config.yaml
normalize_top_k: true
router_z_loss: 0.001
lr_router: 0.000941
init_std_up: 0.026
decay_fraction: 0.716
final_lr_fraction: 0.0
seq_len: 1024
Below are experts of layer 9 (counted from 0) of a mixture-of-experts language model. Rows are named router (the router's row for the expert), down (a neuron's output weights, with its number) and show model dimensions 0-95. Each number is 50 + 10 x the weight over its row's rms, rounded and kept within 0 to 99.
Before each expert's rows: "comes before" lists some tokens at least twice as common just after its tokens as in all text. This comes from a sample of Wikipedia text that the model never trained on. Tokens count by the router's weight.

# expert 23
comes before: ",", ".", " is", " and", " in", ".\n\n"
router:67 44 34 39 45 58 38 46 46 56 49 44 46 41 58 43 39 48 53 46 43 52 45 41 48 44 59 61 40 43 50 52 63 42 72 46 63 48 40 54 55 45 38 53 33 54 47 36 55 52 49 30 65 46 33 66 53 50 37 52 40 37 50 59 53 70 30 61 49 69 59 53 58 48 27 41 65 46 50 22 39 58 60 46 42 60 47 36 66 58 47 42 43 50 51 51
down7:43 65 57 32 62 48 33 53 61 71 54 36 61 36 61 72 70 47 49 54 45 60 41 53 58 56 47 48 57 55 49 49 41 47 36 53 39 56 46 47 48 61 53 42 68 58 55 50 57 53 45 50 49 44 43 18 53 45 54 49 61 60 48 40 47 23 45 43 36 47 50 60 44 36 32 33 51 39 22 48 53 44 28 25 38 44 42 44 51 53 48 47 45 42 42 46
down8:48 46 40 62 54 62 58 54 40 26 38 67 44 58 27 47 52 41 54 45 34 27 46 64 47 63 50 50 34 52 41 50 53 48 63 58 38 50 65 59 55 59 47 53 58 43 62 33 48 50 53 40 60 62 61 52 40 37 48 59 47 54 78 52 60 55 42 44 46 60 41 46 56 68 46 61 54 59 59 56 64 58 57 56 65 35 46 41 45 37 53 42 36 66 49 56
down9:52 29 50 48 45 65 37 54 50 53 37 48 34 49 50 41 40 53 45 45 38 53 41 69 51 57 55 64 58 44 49 62 49 59 42 40 64 42 49 43 44 52 47 51 41 48 66 58 44 60 63 51 49 27 50 59 54 56 65 70 38 27 49 27 45 31 48 44 52 39 48 58 58 56 36 52 65 44 39 25 45 56 54 44 50 58 42 57 54 43 65 55 74 37 37 59
down10:51 59 73 51 57 47 37 67 52 48 37 54 57 49 58 32 60 38 44 72 47 54 36 57 54 57 37 60 43 45 50 43 40 67 59 64 68 37 59 43 53 58 56 70 53 39 72 56 49 55 44 56 30 49 37 52 43 50 57 58 46 47 45 67 59 59 40 49 47 34 59 56 46 43 31 53 46 48 63 47 53 55 49 51 35 45 62 56 53 68 70 53 38 43 45 59
down11:68 44 68 44 33 54 46 31 47 45 53 38 54 67 65 45 55 58 55 43 28 48 64 32 54 25 55 53 53 40 51 41 47 40 44 60 66 58 59 47 53 38 42 50 41 57 37 37 60 51 49 40 41 69 60 51 35 58 33 39 34 65 66 49 58 51 60 64 40 50 48 50 67 46 54 60 47 51 38 49 41 56 41 44 48 41 60 66 60 61 46 22 57 25 53 44
down12:51 46 36 52 45 43 68 40 59 56 59 63 38 47 67 42 57 60 38 36 57 46 36 47 49 52 73 48 51 53 61 53 48 48 63 50 36 63 54 58 38 52 45 37 67 57 46 42 52 56 38 42 53 51 44 64 50 43 53 54 40 61 41 49 55 47 48 50 44 61 45 65 43 49 67 47 55 54 61 56 56 45 42 40 42 59 43 67 49 64 31 46 44 49 43 36
down13:47 33 32 44 46 51 57 44 58 65 42 57 49 60 32 41 58 41 60 61 48 43 46 60 60 45 64 61 64 44 48 26 44 58 42 65 45 65 28 45 59 44 61 51 41 54 47 49 65 56 55 40 48 38 54 31 44 48 61 47 48 42 35 56 44 60 40 61 57 50 46 54 44 42 42 60 50 34 62 49 49 51 60 54 50 49 49 46 54 54 56 61 28 50 38 36
down14:53 47 48 45 47 58 54 50 63 56 57 58 68 40 49 58 36 42 56 52 59 59 55 22 48 36 47 55 56 51 43 45 31 50 23 60 49 50 52 53 60 53 55 52 61 36 61 49 47 59 54 43 38 36 31 39 59 59 53 48 50 38 52 54 53 45 38 42 47 53 56 53 45 35 32 34 34 57 60 51 30 44 64 58 45 51 48 51 46 46 51 74 41 46 47 49
down15:53 40 59 54 54 44 48 51 52 52 36 42 58 54 37 34 63 62 69 63 60 49 37 53 38 42 36 57 24 30 35 35 50 62 45 52 67 45 34 42 47 69 62 63 56 27 46 55 44 64 44 41 52 48 48 59 42 45 61 64 38 26 67 28 51 57 57 44 47 41 51 52 38 43 49 40 49 49 41 47 65 44 59 58 53 42 48 65 63 34 54 66 55 33 63 55
down16:55 46 61 53 48 42 56 46 52 61 54 54 44 48 43 63 46 54 65 48 37 55 64 56 43 55 47 49 67 62 45 59 57 66 38 48 40 60 40 46 53 67 52 56 51 35 55 67 58 46 68 64 57 62 50 46 65 39 64 65 52 47 41 33 31 42 51 55 43 39 33 60 52 47 56 35 44 54 41 37 48 53 54 80 31 54 30 50 49 51 17 57 63 46 53 61

# expert 19
comes before: " |", " (", "\n", " |\n", ";", "'s"
router:59 36 23 52 43 33 44 49 37 61 45 55 36 44 52 42 48 54 52 41 44 36 46 54 63 39 62 63 44 44 61 62 44 44 68 56 53 61 47 53 60 52 41 66 50 53 57 47 52 49 47 54 45 52 39 65 60 54 51 48 38 25 52 73 36 64 51 50 45 64 40 39 39 52 40 48 51 39 64 66 35 52 52 43 39 56 48 36 58 58 49 32 41 41 42 50
down7:25 36 54 46 56 49 60 48 51 64 64 42 56 35 37 52 60 56 47 67 63 67 48 48 48 69 36 57 45 34 50 48 60 48 55 53 38 59 56 47 55 51 61 46 58 64 48 53 49 49 56 51 41 50 38 47 62 43 60 55 52 68 67 40 71 35 58 46 54 43 59 65 54 45 47 48 25 35 47 50 32 57 58 70 46 62 65 51 57 38 57 58 54 56 57 49
down8:46 50 62 45 28 43 49 44 62 30 68 49 47 58 49 57 62 54 51 53 59 55 49 59 47 60 60 44 45 57 32 45 55 53 41 23 40 40 37 46 46 44 51 51 66 42 37 30 57 47 48 48 45 51 47 45 43 28 61 47 34 44 37 46 56 59 64 48 47 52 51 39 29 53 57 56 54 37 59 34 59 37 47 56 58 32 45 53 44 56 52 30 40 39 59 43
down9:55 48 56 47 57 39 56 49 56 55 49 48 68 54 54 51 40 29 40 40 62 40 70 41 57 53 32 30 66 38 64 54 39 70 30 47 39 43 47 43 50 39 53 54 45 35 57 51 53 53 61 61 50 45 40 48 43 41 56 69 51 43 70 55 49 39 45 36 61 41 62 59 49 48 30 47 60 47 38 40 45 54 65 36 61 39 52 67 43 45 50 48 52 44 51 55
down10:55 54 48 47 47 61 52 56 49 32 37 48 35 50 54 58 38 53 27 49 46 58 32 39 42 61 40 46 39 50 45 52 44 55 64 62 65 32 42 46 52 32 50 41 51 40 56 47 35 36 59 65 47 48 54 49 60 51 50 45 55 57 32 42 66 27 56 58 53 49 55 62 59 39 67 47 41 35 59 36 53 54 49 50 55 55 57 66 48 47 36 47 66 54 59 53
down11:56 40 63 60 43 56 49 41 49 64 69 62 50 39 42 44 49 55 51 54 34 46 59 59 46 61 57 59 42 53 51 66 61 39 46 55 45 42 47 43 61 60 57 47 43 58 62 30 55 49 56 48 59 57 30 56 52 44 23 43 26 41 43 53 43 54 39 64 47 58 68 46 40 44 36 37 58 43 61 58 51 45 49 55 39 43 53 50 45 66 34 48 44 61 39 55
down12:43 41 52 52 50 65 52 45 61 62 51 42 64 26 47 30 30 37 37 53 55 45 57 23 43 68 55 50 52 48 59 34 50 67 57 50 54 43 59 53 66 45 44 47 45 51 55 70 44 53 51 51 53 54 61 34 62 44 48 60 55 69 68 56 51 37 61 51 57 30 55 70 59 56 44 54 68 47 48 50 57 38 47 58 26 56 36 44 51 50 45 50 49 36 46 46
down13:59 48 40 56 70 39 38 62 34 51 56 52 59 76 53 56 45 56 43 53 63 47 59 42 46 47 48 58 67 48 57 48 45 46 57 58 57 47 51 58 60 63 56 58 61 64 62 50 63 36 45 33 43 34 72 42 48 54 40 41 32 47 36 34 42 40 73 57 56 41 42 63 60 47 52 62 41 56 45 45 58 41 54 41 61 47 56 55 35 53 38 57 43 58 52 51
down14:54 49 62 52 46 46 48 62 40 46 52 59 47 50 55 45 60 55 39 50 32 21 47 57 48 51 61 51 55 54 61 41 39 59 46 66 48 47 46 51 75 40 60 48 60 40 48 42 56 44 68 28 63 60 48 45 39 56 52 64 50 47 39 49 57 48 52 39 41 43 60 49 33 56 40 43 58 37 52 49 63 34 33 43 43 51 56 42 53 64 62 51 72 50 42 63
down15:53 59 53 52 57 63 56 51 56 26 48 57 63 53 48 41 66 45 52 40 26 34 58 58 47 36 51 62 63 42 47 46 56 57 26 46 51 42 57 66 41 53 67 41 44 66 40 41 52 50 42 73 42 65 44 54 39 57 47 61 27 50 41 65 44 63 46 60 33 63 55 35 52 48 56 53 51 43 42 55 56 42 34 37 29 60 52 55 31 42 57 64 54 50 45 65
down16:49 69 55 61 53 51 38 61 58 52 51 33 45 46 59 50 63 50 48 44 39 43 61 39 42 35 60 57 48 27 52 64 64 45 67 58 60 35 45 50 47 56 38 43 65 43 36 62 63 54 36 55 60 73 49 69 37 56 37 42 43 25 48 65 58 54 40 62 57 41 41 41 56 51 63 49 49 53 60 51 56 39 38 53 49 59 59 44 56 44 61 52 60 44 52 43

# expert 6
comes before: ",", "–", " and", "\n", " to", " ("
router:65 48 36 57 52 57 55 51 29 73 51 63 41 33 61 41 56 61 47 49 36 45 52 50 34 44 52 46 37 53 50 61 47 41 55 38 32 54 49 50 63 72 28 51 42 63 51 41 42 40 48 49 62 41 34 58 55 56 46 46 48 55 46 49 52 54 38 56 59 45 45 42 42 55 44 45 57 35 51 32 53 72 45 49 46 60 47 52 59 52 36 39 48 47 47 54
down0:53 40 54 39 54 60 40 53 36 54 49 36 53 62 57 45 58 60 38 47 44 53 55 41 40 58 58 45 46 51 56 25 58 39 49 72 53 41 68 41 59 57 31 46 52 36 62 68 58 36 78 44 36 56 56 50 49 53 55 51 44 50 50 41 57 36 56 37 53 40 51 33 56 58 45 42 54 41 60 56 39 39 67 28 35 48 43 60 49 54 47 51 42 40 36 47
down1:41 56 49 37 57 60 47 40 40 57 51 57 53 60 53 54 48 32 41 45 28 32 33 68 47 51 44 63 40 50 63 72 38 54 39 55 50 37 53 37 59 53 45 60 51 54 56 43 60 59 52 51 46 63 50 59 43 51 40 55 72 51 45 46 39 45 49 53 46 48 46 46 45 28 46 52 56 46 51 46 54 52 48 47 45 44 41 50 50 64 50 52 58 63 52 59
down2:74 45 47 55 61 48 46 36 42 51 51 60 51 71 58 46 25 42 56 47 46 48 59 43 60 33 48 51 39 25 46 55 54 46 50 57 33 47 49 44 41 56 59 37 41 58 62 50 34 47 51 46 52 58 50 49 46 47 37 41 55 37 48 50 58 39 40 71 60 50 34 48 75 53 64 54 43 50 28 71 42 47 52 45 37 43 55 38 43 57 47 54 46 49 49 42
down3:54 38 52 40 48 59 54 56 51 46 60 55 42 39 38 55 70 66 52 60 65 57 58 53 56 55 52 52 41 34 50 36 17 49 44 44 54 58 42 50 61 54 54 51 59 58 46 56 33 42 69 54 49 34 54 44 58 60 50 29 46 32 59 43 49 37 45 43 18 58 40 49 44 65 49 45 45 47 47 51 45 46 31 32 34 59 66 55 35 45 51 43 61 54 53 54
down4:54 50 38 44 56 57 41 46 54 64 41 52 49 43 48 50 65 46 42 52 59 51 47 45 70 52 50 57 44 54 45 58 50 59 40 57 41 35 41 22 53 59 43 66 47 52 39 51 42 61 53 61 33 49 53 52 53 52 39 44 61 42 58 39 26 53 25 57 51 64 37 58 53 47 36 60 44 43 56 34 54 35 60 59 32 46 42 58 69 44 37 42 44 53 37 47
down5:50 28 56 43 57 58 46 66 43 55 48 38 58 47 58 47 45 63 69 49 43 58 36 62 57 45 49 41 56 37 59 50 44 74 52 57 49 51 49 42 63 51 54 48 48 41 40 39 51 51 64 51 41 45 52 46 57 46 44 67 49 56 64 52 48 45 52 53 58 36 49 47 34 56 45 57 33 61 60 62 58 50 45 46 35 55 50 32 58 46 61 36 44 65 51 51
down6:56 48 55 60 39 59 48 38 66 58 36 64 59 64 42 42 44 47 47 36 40 67 47 63 45 56 53 51 60 51 58 45 48 30 43 40 58 50 46 50 42 46 34 60 34 50 45 47 47 52 46 47 52 35 53 60 65 49 51 55 65 45 47 35 69 39 69 49 41 39 61 48 70 68 47 43 80 44 58 51 60 54 57 45 61 55 59 45 44 36 35 71 29 61 64 55
down7:56 39 37 55 48 73 54 49 53 61 49 39 53 52 44 54 54 74 54 41 49 31 61 47 44 38 42 32 46 53 71 48 60 52 46 40 58 42 41 58 48 57 38 41 41 42 48 51 57 50 54 49 41 53 54 55 57 53 34 47 47 44 47 33 55 59 45 40 75 51 55 49 53 50 37 55 47 38 32 68 28 45 76 45 53 51 51 61 44 52 37 54 55 46 46 37
down8:51 51 40 43 63 62 63 58 53 59 46 46 43 49 68 61 52 44 70 56 27 51 42 33 57 58 63 61 47 43 36 49 42 49 64 51 60 60 60 53 44 62 43 56 51 72 17 47 40 41 34 40 40 52 54 33 34 37 40 70 53 52 61 41 60 78 37 52 56 48 49 51 52 52 55 53 52 45 50 46 33 39 43 66 44 58 57 44 54 58 46 53 48 52 59 35
down9:44 55 16 51 50 45 40 47 44 55 50 45 48 54 39 52 44 42 61 51 56 35 53 44 52 41 57 71 44 58 54 54 54 65 50 43 42 49 49 61 72 45 31 58 61 47 56 61 67 34 51 58 57 68 59 53 61 50 66 47 50 43 53 48 63 41 47 51 36 39 46 44 61 55 46 49 73 36 65 42 49 65 67 55 52 46 32 46 60 43 65 58 40 65 47 39